From a checkpoint of a small mixture-of-experts model trained on Wikipedia.
Size: 14 layers, width 128.
Experts: 16 experts in each of 14 layers, a softmax router.
Training: 407M tokens, 6442 steps.
Below are experts of layer 9 (counted from 0) of a mixture-of-experts language model. Rows are named router (the router's row for the expert), gate (a neuron's input weights, with its number), up (a neuron's input weights, with its number) and show model dimensions 0-127. Each number is 128 + 24 x the weight over its row's rms, rounded and kept within 0 to 255.
Before each expert's rows: "mostly gets" lists some tokens that are sent to it at least half of the time. This comes from a sample of Wikipedia text that the model never trained on.

# expert 10
mostly gets: " in the", " on the", " to the", ", the", " from the", " for the"
router [ 97 161 148 116 120 173  87 115 130 202 135 101 107 139 113 108 144 128 158 160 129 192 112 194 162 121 162 124 137 113 127 171  73 140 130 140 131 138 141  99 122 135 155 127 146 119 137 136 173 121 149 105 151 163 134 129  99 145 100 122 121 100 109  81 108 160 131 142 130 113 120 130 127 131 141 118 117 150  84  81  92 155 111 142 127 133 117 136 134 149 122 158 110 122 131 129 127 154 118 139 147 107 105 116 133 137 113 164  94 160 147 121 151 159 107 118 111 125 120 117 126 161 141  86 120 133 196 122]
gate1 [139 158 159 107 145 147  99 107 151 104 108 145 160 133 124 142 133 108 144  87 149 115 109 120 135 146 147 129 106 129 112 103 132 134  90 118 161 106 106 158 111 139 132 112 129 145 154  95  75 129 156 119 136 121 139 130 111 181 138 111 131 110 203 101 102  81 127 175 123 106 107 123 126 149 138 183 161 102 111 170 134 148 137 114 142 107 134 145 126 132 121 140 168 134 109 131 108 152 115 120 161 103 158 151 154 134 144 106 156 146 119 120 114 112 107 117 154  91 107 183 142 146 114 116 190  95  92 164]
up1 [123  95 120 149 153 121 136 136 133 110 125 139 133 154 151 120 107 135 148 136 158 150 168  79 124 134 102 139 107 124 135 124 161 151  85 163  89 131 130 151 147 150 137 156 127 142 125 197 107 135 181 145 134 124 120 143 136 114 150  93 175 131 104 131 101 102 104 157 165 133 119 114 143 136 143 142 141  75 114  90 117 145 134 127 121 144 142 127 118  78 120 129 180 137 122 176 121  86 127 147 130 154 178 142 106  89 141 131 100 116  93 123 124  80  94 132 122 131  95  92 136 119  99 111 157 169  90 144]
gate2 [187 118 107 133 115 143 123 138 144 143 133 144  80 142 160  86 120 176 142 141 146 111 137 117  96 124 146 136 105 130 131 112 166 134 126 127 120 110 119 144 113 150 100 118 104 105 140 142 119 107 102 130 114 147 138 107 154  93 107  95 152 147 112  85 127 119 123 101 119 155  80 141 133 143 144 110  90 156 151 166 187 120 179 142  89 155 151 155 139 174 143 132 114 149 156 149 123 178 137 142 146 118 112 158  92  88 128  94 136 149 103 122  78 190 147 131 130 111  87 149 133 116 122 124 106 142 127 150]
up2 [177 143 138 153 111 101 127 112 120 152 134 146 137 120  91 139 144 128 153 133 126 101 108 151  94 110 153 133 126 105 159 117 110 131 131 117 184 116 151 113 117 144 133  83 151 137 147  92 140 113 114 131 115 176 149 106 142 100 142 114 173 148 130 120 161 148 112 169 131 120 100  93  97 104 146  87 110 124 124 133 137 160 124 121  95 105 180 158 120 116 106  73 139 148 137 106 150 131 134 152 109 132  99 110 140 145 131 157  98 120  76 158 147 128 144 136 167 163  83 165 161 130  75 137 158  93 104 114]
gate3 [109 157 103 130 156 102  97 139 112 125 152 123  93 120 114 170 113  94  94 121 133 122 139 162 142  83 151 115 103 128 106 167 141 150 157 163 104 123 151 133 158 131 166 134 169 163 154 170 145  90 110 156 153 116 113 131 129 116 127  79 173 153 165 125 115 114 125 149 107  92 148 157  99 147 155 157 110 123 123 126 140 177 115  65 102 134 169 118 117 130  70 133 162 148 142 138  92 109 133  97 146 110 135 151 107 112 120 109 103 127 145  93 111 140 115 105 112 114 112 150 128  98 149 113 138 142 112 103]
up3 [128 152 137  91 143 120 125 140 156 153 108 113 131 171 154  77 142 108 132 132  94 127 119 164 172 113 138 138 103 154 118 116 124 136 111 150 167 106 133 142 123 160 117  93 105 116 149 112 144 122 152 124 115 124  56 136 108 108 108 149 156 151  89 130 156 143 110 146 121 119 114 156 110 114  83 132 147 112 109 166  87 114  92 134 111 142 136 156 158 150 144 133 126 177 119  88 152 126 131 129 168 125 108 129 154 126 114 118 102  97 153  56 160 143 142 145 162 115 124 136 178 170 153 123 144 107 160 150]
gate4 [170 102  98 127 101 129  96 106 118  75 119 170 148 125 114 177 120 139 126 152 140 111 134 104 119  87 153  78 107 138 129 146 140 101 118 119 117 121 125 121 163 136 124 151 127 105 125 115 145 113 140 144 156 134 102 143 142 135 143 115 149 133 142 104  96  98 134  98 131 101 135 188 163 148 133 152 118 108 179 156 197 113 112 132 138  97 143 110 134 123 108 135 129 107 161  85 149 149 125 125 136 156 170 183 126 116 122 131 146  96 141 107  79 109 141 146  85 153 148 104 152 142 126 114 173 144  88 115]
up4 [131  81 107 118 126 106 125 123 156 141 128 119 168 105 117  77 114 111 185 106  95 121 140 111 142 118  93 113 115 152 157 143 146 120 154 128 113 117 185 150 133 197 125 128 114 151 124 114 127 107 120 100 133 140 119 165 129 135 149 144 121 134 134 152 105 128 118 130 171 150 105 124 165 134 140 155 135 153 140 113 142 150 130 135  94 155 128 132  92 136 130 171 167 144  55  77 105 157 137  80 118  90 112 138 131  90 152 119 129  92 111 110 117 118 105 149 101 162 123 136 170 103 125 141 109 125 152 163]
gate5 [138 122 158 106 138  97 132 149 122 190 116 139 135 107 110 124 103 119 105 113 120  80 132 103 134  82 129 160 136 110 143 101 100 130 145 136 165  94 132 173 123 114 131  95 106  80 121 156 173  81 152 124 117 113 130 117 120  76 110 174 118 131 158  98 155 148 124 124 109 153 100 128 159 139 104 146  93 112 131 124 135  76 136 139 141 165 149 125 128  99 148 169 150 110 147 121 136 143 127 157 141  95 129 129 112 156 117 163 175  79 155 104 113 162 130 115 147 145 148 129 120 185 101 123 146 120 106 119]
up5 [119 140 134 149  84 149 102 152 126 115 133 141 127 136 120 178 163  74 122 132  93 147 113  90 133 123 136 147 147 120 103 153 167 178 101 153 128 156  86 161 124 121 133 119 125 127 131 119 102 123 152 132 126 165 187 152 113 155 154 200 118 133 144 141 116 107 115 137 144 121  78 128 114 131 138 106 108 107  98  59 155 120 140 136 141 138 146 124 138 106  94 132 116 106 113 103 120 149 150 117 173 119 145 125 131 141 118  82  95 108 133 161 142 160 140 111 126 131 174 125 124 151 121  84 101 117 142 171]
gate6 [ 91  84 159 117 138 160 138 126 148 140 130 132 105 128  91 155 141 114 138 124 145 112 102 137 143  87 125 122 127 121 161 151 136 135 134 139 103 127 152 120 125  84 113 114 123  81 109 104 122 199 143  85 110 134 118 133 153 123 143 170 121 178 103 126 106 122 121 179 106 167 123 121 141 115 130 122 131 142 102 164 130 114 167 146 102 141 113 111 121  75  90 126 104  88 134 139 108 106 108 138 138 150 141 134 114  67 122 107 116 153 106 121 168  74 109  95 111 157 165 107  99 134 143  90 103 145 118 160]
up6 [112  93 130  98 138  93 140 150  97 144 107 118 153 159 146 109 107 122 160 147 119 140  99  98 140 124 133 161 135 175 135 108 130 106 120 146 139 112 121 136 106  75 104 144 141 119  86 137 129  78 126 159 158 105 167 124 123 114 137 126 140 162 135 164 157 141 151 164 102 161 103 130 133  66 113 183 117 117 139 153 134 106 159 100 156 104 119 129 119 130 135 106 110 153 124 138 100  82 142 132 116 143 118  94  96 115 123 128 142 131  99 140  75 154 145 105 152  98  84 140 144 152 120  66 145 166 131 148]
gate7 [149 131 111 133 119 134 160 119  97 136  92 124 113 146 214 168 103 119 132  97 142 148 145 130 139 104 109  99 151  74 138 186 131 133 147 152 127 160 119 141 126  82 120 143 106 163 164 124 112 106 112 118  85 143  79 138 112 122 114 147 147 108 125 106  93 152 106  96 126 122 104 197 112 136 119 168 156 105 108 165 119 134 127 115 178  76 124 106 138 156 130 141 105 103 100 128 161 122 127 123 102 146 127 138 135 122 114  99 150 141 136 136 139 163 152 146 150 162 124 108 144 135 105 102 133 124 114 124]
up7 [118 120 103 171 133 137 112 101 106 135 142 108 150 161 133 127 141 180 129  75 138 122 146 145 142 104 111 149 115 165 143 140 157 139 139 169 165 116 117 112 124 105 123 112 133 118 121 146 166 106 146 107 134  80 124 135  61 117 142 143 140 116  81 137 107 184  83  98 137  92  84  98 128 117 110 106 161 124 105 170 144 130 116 119 175 129 138 126 141  75 116 110 111 165 126 170 132 139 108 126 168 125 113  82 155 103  97  86 143 138 136 107 125 164 123 154 111 126 112 112 129 126 100 135 100 127 127 126]
gate8 [119 121 129 110 129 158 159 107 130 107 143  91 134 113 101 108  82 107  89  77  96 140 135 142 123 139 119 160 151 171 121  96 155 116  95 157  98 160 107 103  87 112 114 157 162 150 145  88 112 170 185 114 115 132 113 145  94 117 128 166  99 117 113 119 138 130 123 132 147  99 167 105 130 136 131 125 125 105 146 129 134 111 115 115 114 192 153 145 120 143 121 161 111 110 115 151 142 151 145 128  94 128 163 103  82 139 152 148 148 105 116 146 133 149 134 136  84 133 119 101 130 118 160 118 155  87  97 182]
up8 [158 162 139 111  91 146 115 115  93 129 114  82 104 133 163 106 127  81 142 104 163 120 120 141 122 118 120  93  83 130 142  87 149 120 134 125 123 101 124 104 113 109 171 123 121 109 168 162 100 106 105 160  98 139 151 114 108 130 105 140  99 156 124 146  75 121 158 136 115 146 122  98 171 142 118 143  98 120 119 147 110 144 126 113 111 170 100 134 124 113 171 138  89 170 115 117 158 139 133 112 123 133 124  83 110  81 141 123 114 102 159 115 164 124 120 114 119 153 146  92 132 140 183  85 156 148 164 149]
gate9 [ 85 124 148 104 125 108 135 133 126 146 172 166  88 146 193 126 108 141 111 145 110 122 156 111 124 115 117 160 163 101 132 138 126 120 110 146 151  87  82 149 144 148 113 135  89 142 166 157 121 129 161 120 127 100 138 127  90  83 144 119  79 115 130 123 104 113 180 108  95 104 115 119 161 130 104 142 175 131 172 132 148 123 153 148 136 134 151 134  72 123 102 141 113 160 126 180 154  77 105 146 126 129 152 123 122 134 118  94 133 122  93 135 109 110 142 142 157 105 124 116  87 149 108 135 139 117 102 124]
up9 [140 100 132 147 159 114 114 140 117 129 110 126 143 158  99 116 164 131 120 157 147 118 128 185 132 134 128  92 121 100 105  97 110 139 163 131 118 145 150 121 166 145 130 142 137 149 107 130 111 145 144  87 108 110 118 157 102 163 138 179 163 146 118 130 136 125 152 148 120 119  86 160 110 105 114 114  85 139 107 143 118 140 119 144 120 135 108 117  68 163 104  96 129  90  71 117  85 161 117 145 133 146 123  79 134 195 111 114 134 136 134 172 179 118 158 176 150  88 138 113 123 133 146 125 109 114 122 113]
gate10 [119  73 129 124  74 114 163 143 115  92  89 162 155 100 109 137  79  95 164 111 116 134 119 130 117 122 140 105  88 104 122 113 149 136  82 116 152 117 164  91 130 117  96 109  90 114 137 149 168 163 133 111  82 129 180 134 141 109 146 132 121 141 126 167 111 152 110 109 125 121 120 154 134 122 101  79 138 127 137  98 134 132 110 160 105 140 121 131 144 108 109 106 115 128 100 126 125 134 126 156  60 109 156 113 127 145 124 124 149 135 115 137  87 119 127 136  83  84 113 118 150 111 154  85 124 129 123 177]
up10 [155 187 175 101  82 134 118 114 152 128 131 119 110 168 127 140  91 146 145 145 132  68 171 128 156 154 116  85 139 140  72 115 146 114 109 146  96 117 151 158 121 129 151 136 125 139 121 161  94 108 123 149 118 134 101 130 111 145 135 131 122 174 151 152 103 141 129 129 143 136 145  87 138 112 102 148  81  85 113 118  95 128 110 161 141 151 131 137 123 142  78 125 129 134 146 117 156 115 131 117 127 128 124 141 153 116 119 113 116 161 135  83 195  97 113 103 156 111 146 132 126 113 116  82  87 100 150 134]
gate11 [133 129 144 167 130 143 132 129 101 165 114 131  80 120 113 154 117 100 176 132 159 172 140 122 146 145 121 141 145 139 116 107 118 138 134  90 119 112 116 130 164 120  97 114 139 143 156 112 122 133 115 121 136 139 160 154 125 120 128  91 123 203 144 154 101  97 163 154  94 110 149 127 122  72 103 100 113 133 158 136 106 113 121  95 169 195 129 122 118 150 132 140 106 134 117 142 178 173 126 100 101 121 113 140 117 122 117 120 156 159  85 157 126 102 110 124  76 149 109 125 149  93 138 108 106 131  88 159]
up11 [148 146 121 130 110  91 103 116 121 153  94 135 160 131 112  71 103 107 139 155 119 144 128  80  79 116 117  91 118 158 151 114 135 159 159 143 148 121 147 122 107 110 142 121 134 130 129 160 152 102 116 133 154 111 126  85 149 132 118 133  77  66 155 100 120 123 111 102 168 149 133 124 156 119 116 124 116 145 103 112 176 138 105 125 134 116 128  67 171 121  90 122 179 120 137 120 151 145 169 138 110 116 137 124  86 118  99  96  82 136 149 150  70 111 136 106 141 141 115  99 158 141 128 123 152 118 117 128]
gate12 [177 138  94 154  90 134 144 130 136 143 102 106 120 107 115 110 129 116  98  82 125 137 141 135 127 119 113 141 111 145 151 132 124 161  91 155 106 175 131 169 156  96 125 120 126 133 136  79 140 150 153 177 118 109 114 122 127  95 112 140 137 126 115 141 139 105  82  82 122 114 145 135 161 111 134 136 108 128 119 136 142 165 168 144  91 146 109 150 131 111 147 146  89 142  92 142 140 114 137 134 104 154 113  73  94 127 183 182 146 100 135 143  91 131 115 145  91 120 101  85 112 141 164 148 139 127  97 172]
up12 [130 137 129 143 124 115 159 163 117 124 154 180  89 121 156 168 153 140 184 153 132 152  95 101 135 123 114 114 145 138 172 155 169 155 129 101 175 143 139 128  92 144 146 123 136 118 117 110 159 138 148  87 126 152 141 140 148 136  90 111 129 143 140  90 144  98 115 140  91 120 102 135 163 140 100 106 126 143 141 132 109  99 150 158 130 121 120  85 131 119 110 122 137 108 149 124  94  93 155 145 125 141  72 146 138 132 158 127 157 112 141 134  93  73 110 166 142 117 147 115 103 139 127 151  75 160 124  75]
gate13 [127  97 173 109 147  92 146  97 107 120 144 112 157 129 159 158 113 120  99 110 101 112 133 116 134 102 119 127 152 125 158  82 101 153 100 134 105 123 137 116 164 129 116 121  92  94 149 126 138 168 137 117 109 145 100 133 150 153 125 106  66 138 109 151 124 124  86 141 108  92 130 102 103 156 120 146 139  93 101 162 103  96 143 154 126 148 170 110  94 104 150 146 164 129 118 138 106 110 126 134 133 102 115 158  96 106 149 123 127  64 106 151 130  79 181 127 103 139 122 178 135 119 113 143 149 138 111  88]
up13 [147 132 119  99 115 100 104 144 129 139 144 106 150 111 143  89 141 144 164 129  89 111 113 134 146  96 168 111 150 137 139 115 129 131 149 102 157 141 148 132 105 108 131 163 111 119 126 147 145 130 131  69 139 150 121 124 113 171  76 130 145 129 180  98 125 133 163  92 143 106 166 141 100 132  88 156 163 149 143 119 151 133 154  94 106  80 107 114  93 128 144 147 153 147 116 148 178  83 175 104  93 145 144  84 121 118 140 133 158 125 109 116 153 112  93 104 176 128 164 138  99 129 134 102 130 126  96 126]
gate14 [157 101 156  89 110 168 142 179 126 148 141 139 120 100 111 160 125 153 138 110 117 103 100  99 144 136 129 128  95  72 160 128  73 128 114 130 107 162 103 173 131 118 115 175 127 125 119  89  83 123 129 141 114 132 176 145 152 126 125 158  91 107 135 105 132 120 177 136 139 122  78 154 154  93  84 146 140 120 134  93  91  81 132 106 135 137 150 140 129  85 175 119 111 110 143 105 119 142 113 166 114 122 121 105 128 135 125  99 180 154 137 113 118 103 136 129 145 107 136 119 156 149 112 135 149 131 133 124]
up14 [135  79 148 163 135 130 118 124 138 156 152 167  96 148 150 125  95 111 160 130 155 115 113 105 152 100 117  89 106 132 134  60 141 107 125  70 131 178 169  93 125 121 169 121 128 141 154 135 126 107 130 151 107 186 100 113 175 135 113 144 122 147 125 111 169 126 136 106 151 127  79  83 133 132 138  98  81 141 157 149 144 108  83 122 131  91 156 108 122  97 134 115 155 119 122 106 150 134 115 115  90 144 105  97 122 148 147 153 109 108 125 160 112 130 154 150 155  99 114 139 125 144 128 139 130 128 114 134]
gate15 [181 107 135  95 130 173 109 154 101 157 161 134 130 122 148 140 113 134 137 151 138  71 125 113  90  94 176 144 155 162 128 112 107 187 165 135 117 137 111 158 162 153 110 155 138 153 150 111  98 149 118 137  92 172 152 155 140 145 126 129 149 171 140 117 122  74  91  97 108 121 132 140 124 100 136 131 115 141 157 114 129 119 112 116 117 109 145 156 113 118 111  84 132 114 128 104 154 128 104 116 132 143 109 138 140 102  90 116 123 127 139  89 105 107 161 150  76  79 173 124 119 124 133 152 140 136 145 144]
up15 [ 96 161 122 120 129 143 132 118  83 123 104 105 126  88 116 110 135 164 124 143 132 133 153  98 180 150 133 134 116 134 132 107 137 134 104 150  99  83  94 131  87 134 166 115 127 115 112 118 159 130 158 128 138 149 168  57 161 114 143 135 157 128 146 145 131 116 152 130 127  96 167 103 124 170 161 119 145 127 102 133 111 115 104 148 117  94  98  71  88 154 154 127 129 143 121 132 154 155 155 103  87 129 118 136 135 106 171  88 116 109 127  91 115 113 106 114 110 138 148 106 136 114 172 130 160  88 143  87]
gate16 [155 152 147 131 105 113 188 169  81 108 122 167  98 139 154  94 129 120 110 164 128 142 134 161 123  90 100  99 161 141 126 112 118 133  98 131 166 127  93 108 143 114 141 114 113 126 124 107 128  78 153 152 100 132 124 143 135 127 113 145  98 129 119 124 156 114 143 153 170 170 103 136 143 101  95 115 122  98 156 182 124 107 107 132 125 139 137 121  99  87 131 134 118 117 150 162 122 114 135 156  93 127 160 160 150 140  99 134 189 166 102 113 124 141 140 127 122  94 121  80 129 107 160 159 127 171 103 141]
up16 [141  84 147  71 144 148 162 169  92 119 129 132 104 138 172 120 125 126 139 125 122 140 118 134 150 128 154 145  97 138 125 154 124 157 149 131 140 163 145 120  95 122  94 118 121 132  90 125 157 123 128 109 114 116 137 137 147 139 113 107 159 111 176 132  78 113 125 137 124 170  92 114 132 156 155 157 108 122  95 162 150 145  98 164 148 113 147 137 119 119 111 112 160  95  96 118 178 155 126  53 100 114 140 138 113 130  81 174 138 161 145 128 122 122 150 134 140 101 168 179 120 128 125 132 107 100 164 122]
gate17 [171  78 125 137  99 154 126 104 120 112 115 152 141 144 151 190 118 117 122 135 116 151 138  91 112 137 114 115 148 127 148 137 168 128 135 152 123 154 113 109 135 133 162 125 159 133 116 123 117 113 128 126 123 124  83 103 158 148 101 172 111 159 116 106 140 151 151  95 140 111 132 120 151 132  93 173 165 127 164 137 146 157 120 117 144  89 145  96 165 123  86 140  98 173 114 111 132  91 137 119 187 157 134 139  97  77 123 115 129 121 155 129 144 121  78 115  77 103 137 131 111 142 121 106 134 125  83  82]
up17 [113 115 136 127  97 138  99 125 127 136 153 103 108  93 107 119 100 162 117 145 141 154  71 122 155 121 163 127 107 129 149  83 130 134 121 128 139 115 116 114  93  91 123 113 151 105 115 159 114 124 121 152  85 144 137 108 111 140 106  93 179 110 145 123 123 120 153 131 147 166 164 120 122 113 133 141 107 128 132 119 121 105 104 149 159 155  93 136 105 105 119  99 145  75  77 105 127  86 161 132 123  98  84 112 135 127 110 144 117 131 150 161 165 166  77 135 161 148 108 114 126 190 174 159 100 105 129 125]
gate18 [125 119 134 134 131 108 181 118 182  96  98 140 175 146 158 135 110 154 132 122 126 163 107 101 142 150 123 110 141 104 139 140 120 155 111 130 156 100 127 153  97 164 136 140 120  86 166 117 113 134 151 155 120  91 124 175 130 139 147 172 107 123 131 161 118 131 140 135 114 151 127 133 131 128 158 145 134  94 160 140 150 131 159 132 146 117 186 157 143 141 131  83 119 138 166  99 168 186  93 127 148 111 140 115 146 122 151  74 157 143 111 157 132 112 110 126  91 119 149 112 170 114 123 145  68 152 126 127]
up18 [120  86 154 141 156 139 144 163 168  60  68 152 108 133 110 124 140 126 110 134 139 123 126 106  81  54 154 123 121 152 114 142 100 122 168 128 144 136 140  99  94 133 147 113 137 166 133 145 130 152  91 147 153 138 180 127 162 124  89 138 102 135 138 123 133 168 120 150 142 143 150 141 109 128 163 151 106 137 152 140 126 103 113 100 158 142 114 130 146  92 127 130 110 192 138 124 161 104  79 139 132 120  97 163 130 121 140 172 159 109 127 153 116 147 133 128 143 130 121 120 108 146 110 104 131  98 117 152]
gate19 [117 139 115 141 125  54 192 129 170 121 131 103  83  81 164 153 118  93 104 100  93 121 128 125 101 119  72 149 158 137 147 134 141 166 130 139 122 153 174 153 127 152  83 140  72 155 106 141 139 117 127 116 159 101 143 142 148 115  97 134 103 134 165 151 148 128 142 143 111 130 166  92 161 152 113 128 179 125 129 156 116 123 138 120 150 131 134 141 112 111 105 139 163 144 104 136 134 153 133 119 120  85 115 128 141 113  96 116 152 153 148 136  94 112 181 120 125 147 109 155 130 139 117 115 127 136 134 105]
up19 [118 143  79 166 126 138 157 130  93 157 136 151 134 120 133 116 116 146 128 130 100 122 129 130 120  84 168 158 153 153 117  77 123  99 112 156 147 116 153  91 126 131 153 158 141 131 165 121 116  99 121 176 130 128 130 149 126 123 141 123 142 104 162 121 125 121 155  84 149 147 100 138 155 119 136 131 128 106 131 119 154 116 157 113 117 140 103  90 148 154 128 130 113 112 152  80 118 159 117  92 107 155 171 118 127 144 188 127 117 106 158 154 140 108  98 176 158  91  63 154 154 132  83 161 150 138 158 117]
gate20 [106 112 122 134 158 113 109 134 149 139 105 153 149 132 128 138 170 158 138 128 128 132 117 178 141 123 165 118 118 141 147 130 162 102 148 108 122 141 139 126 128 146 120 113 122 106 114 125 125 151 123 105 146 144  58 146 134 101 139 152 128 153 150 146 104 112 130 124 140 167 136  89 132 105 155 130 145 157 127  98 123 126 110 123 154 117  93 108  98 168  81 183 147 114 118 161  97 169 139  92 149 190 112 178 157  88 127 166 139 104 112 109 106  95 134 107  78 125 183 107 125 111 116  83 119 138 143 104]
up20 [159 157 100 100 106 122 160 109 141 149 140 154 163 156 110 124 110 138 158 161 150 149 108 104 116 146  96  81  80 119 152 151 127 105  96 140 136 140 125 165 131 129 136 135 159 135 119 141 128 148 112 154 140 114 177 128 146 149 110 120 133 119 104 113 152 125 131 100 133  82 102 177  95 171 129  97  91  88 119  92 154 122 129 138 132 157 142 136 164 189 100 105 170 115 119 115 170 115 128 107 158 101 144 100 112 118 139 150 121 130 137 162 115 135  88 121 166 149 109 139 134  71 104 128 111 116 155 106]
gate21 [141 111 106 139 137 147 125 138 133 135 172 125 138 167 144 125  72 123 126 139 143 126 125 165 179 109 146 147 161 122 124 131 185 142 150 137 132 142 137 113  78 146 146  96 134 117 134 132 143 142 179 132 123 126 120 163 143  93 132 160  98 115 127 131 102 173 149 112 170 151 141  72 131 158 125 117 126 140 131 122 128 114  93  93 118 164 128 136 153 107 155 106  93 108 137 155 118  93 154 154 107 108 149 149 109 146  95 141 119 131 109  98 123 170 152 102  81 158  99 106 136 118 127 129 130  86 189  88]
up21 [159 132 149 143 126 117 154 169 136 111 116 135 136 119 168 103  92 131 131 158 150 134  92 168 140 139  98 143  88 106 115  87  95 172 133  93 156  85 100 110 143  86 143 149 150 117 161 195 134 153 108 130 129 146 160 159 162 128 176 137 132  86 126  91 140 128 111 131 144 175 110 125 130 129 110 120 140 139 176 106  94 130 152 100 131 103 169 137 133 116 123 130 115 152 155 134 119  93 122 130 158 111 103 125 120 136 115  76 161 126 139 125  98 142 105 120  92 148  89  98 156 132 137 106  96 136 129 130]
gate22 [127 120 137 121 113 146 106 100 166  91 111 147  95 119 159  90 135 113 150 107 131 132  98 115 119 152 113 167 181 175 135 168 131 128  98  99  97  84 111 135 157 130 102 119 162 148 115 114 131 128 167 164 103 108  82 143 157  93 126 139  73 106 119 130 125 105 159 150 132 104 101 163  93 122 125 133 144 131 140 147 149 131 153 145 109 158 142 154  95 130 104 112 156 128 112  88 152 123 121 120 136 126 103 196  98 129 164  96 140 119 128 116 132 101  94 127 165 122 140 122 129 131  93 151  78 150 110 125]
up22 [111 103 131 172 115 122 126 123  93 111 164 137 109 170 135 108 100 127 122  94  86 164 130  85 104 110  80 119 101  99 109 119 115 122 136 127  99 158 118 110 104 143 114 105 106 100 125  97 133 153 186 186 114 130 162 144 133  99 122 151 110 100 123 140 118 141 100 130  95 107 128 139 100 123  92  96 106 159 132  82  96 136 115 142  84 136 152 135 103 108 134 110 105 140 127 126 174  93 164 160 152 131  99 131 123 140 131 174 106 113 143 125 173 121 168 130 136 133 110 152 117 156 142 135 128 157 176 113]
gate23 [123 158 135 165 148 119 135 146 128 146 116 133 115 180 140  96 176 124 119 121 131 125 126 126 146  72  70  95 159  62 161 139 161 136 138 131 123  98 164 127 136 119 152 108 137 113 124 106  87 131 133 104 123 134 118 139 125 108 143 164 151 139 113 128 128 123 148 130 152 147  91 147 127 134 168 114 110 102  98  94 167 159 161 128  97 159 110 126 178 139 126 112 124 101 114 131 122 104 121 114 139 114  96 129  89  87 138 103 189 130 106 104 130 133 177 131 130 144  95 154 131 103 106 103 143  84 114  96]
up23 [120 102 138 137 109 145 122 149 137 145 114  89 122 122 108 143 144 142  99 157 124  83 110 152  93 110 148 117 116 146 159 116 106 147 124 161  95 162 162 114 113 141  94 109 109 137 138  98 135  92 119 115 170 116  78 115 126 143 142 164 113 159 166 129 118 150 116 105  84  80 175  76 113 145 133  79 139 121 125 124 128 175 133 116 122 152 122 113 117  95 163 130 127 107 137 127 138  90 165 161 147 122 118 160 135 110 125 114 100 147 133  96 150 135 110  75 148 137 155 170 159 128 162 138 133 164 103  85]
gate24 [150  89 168 101 105 160  97 145 111 114 163 102  97  95 156 178 127  89 137 157 131 125 135 137 178 117 119 124 142 130 136 123 169 158  86 142 124 107 122 117 181 106 100 100 136 132 111 153 145 135 146 137 118 112 154 162 123 127 124  74 119 160  77  99 128 123 144 116 132 136 141 129  95  80 148 130 146 120 139 151 146 121 121 157 151 118 167 147 112 102 100 106 136 169 168 137  92 118 127 116 132 133 130 144 115 105 171 142 136 132 147 127 164 156 151 160 132 101 139 156  78 114 104  76 122 142 114 125]
up24 [153  97 153  99 110 158 148 169 132 157 153 111 168 101 135 167 120 119 128  93 116 120 137 126 160 160 109  98 144  91 145 152 109 117 139 156 106 116 122 109 132  88 147 136 102  85 119 179 123 124 130 122 105 114 146 133  89  72 145 154 102 115 160 105  62 101 132 141 125 151 163 128 101 142 125 131 145  68 127 114 136 160 113 130 133 124 144 130 121 153 110 136 133 109 106 119 134 106 148 128 169 116 135 129 145 153 169 154 175 110  84  75  96 110 130 171 117 114 162 119 134 116  95 127 137 120 123 121]
gate25 [103 145 107 159 176 154 171 167 130 117 138 123 118 121 136 151 162 117 148 123 144 100 126  90 104  85 167 133 132 125 118 140 175  97 155 127 101 124 137 115 113 109 103 119 155 137 111 129 170 133 174  96 126 107 142 128 142  85 101 102 123 165 117 125 121  93 145 113 103 158 118 155 159 132 139 105 138 136 146 118 111 123 163 127 105  63 111 123 133 110 109 145  88 139 129  84 155  94 116 144 155 135 148 118 106 124  69 179 141 121 130 129 121 150 108  97 115  99 104 106 112 160  79 150 105 121 137  96]
up25 [167 122  94 148  89 139 100 121 105 126  93 128 127 172 119 158 116 136 148 105 148 133 148 132 146 121 142 114 129 140 109 163 127 154 101 139 149 179 169 123 116 142 101 108  98 114 144 111 134 165 111 118 148 129  93 111 130 100 133 105 159 154 147  92  68 154 119 133 134 114 128 142 151 112 152 140 147 117 145 126 182  97 196 123 140 150 137 175  86 148 152 141 127 104 150  98 145 127  99 104  92 103 140  98 133 132 114 159 119  91 149 153  99  84 167 127 114 132 102 142 132 139 121 132 123 142  87 173]
gate26 [145 115 107 131 149 121 107 128 151 121 106  86 164 151 131  98 146 162 143 129  82 142 128 113 110 121  84 132 139 101 122 106 120 166 141 125 152 132 112 105 124 126 117 122  85 141 136 150 159 127 125  84  93 116 164 137 148 140 134 110  97 125 117 104 152  95  80 144 121  96 111 119 119 120 165 103  87 110 133 142 152 146 130  84 118 127  90 150 109 126  86 118  93  95 146 154 130 132 130 110  86 144 103 139 133 115 162 129 147 141  96  66 119  95 166  92 108 143 148 150  67 136 168 148 131 132 115 180]
up26 [113 162 132  82 110 134 158  96 128 126 154 132 111 135  96 169 111 109 140 126 116 124 103 120 128 141  96 118 108 168  88 132 114 163 127 120 114 126 164 135 102 117 105 118 114 116 167 115 169 104  74 157 133 143 102 166 119 123 102 144 117 150 142  97 124 111 152 163 167 114 142 112 179 132 158  96 137  98 124 140 143 137 110 124 150 117 168 134 114 148 106 125  65 119 111 126 135 118 136 121  77  92 116 120 187 176 151 150 148 119 183 121 148 151 135 140 100 116 102 151 145 128 140 119 147 148 111 173]
gate27 [129 129 104  82 138 124 136 135 143  97 135 145 142 134 154 149 116 132 107  88 154 142 142  99 117 123 116 115 128 146 124 130 124 151 117 160 105 107 174 117  99 152 139 106 124 182 135 121 142 160 131 134 102 121 128 169  96 152 146 108 134 115 196 140 145 114 128 123  96 178 142 148 120 142 145  80 166  90 124 160 134  81 136 165  87 110 122 119 101 177 130 165 176 149 172 137  81 131 108 160 115 129 112 139 132 111 139  96 121 127 119 142 113  79 146 171  90  87 130 112 131 135 117 137 118 127 118 160]
up27 [ 76 130  92 171 112  88  83 152 129 123 133  87 137 133 142 146 132 133 150 128 148 116 135 111 175 116 132 100 113 130 134 127  85 159 132 139 120 145 110 130  85 163 119  94 109 141 100 136  77 114 134 140 134 120 141 126 141 170 154 159 195 128 110 116 116 114 152 142 144 145 145 149 129 146 102 158 174 146 132 120 102 125  91 148  83 161 113 126  93 124 138 140 136 101 154  95 126 165 144 143 111 166  85 139  98 121 160 114 101 134 164 165 142 125 116 142 126 122 118 146 114 130 165 108  90 179 125 144]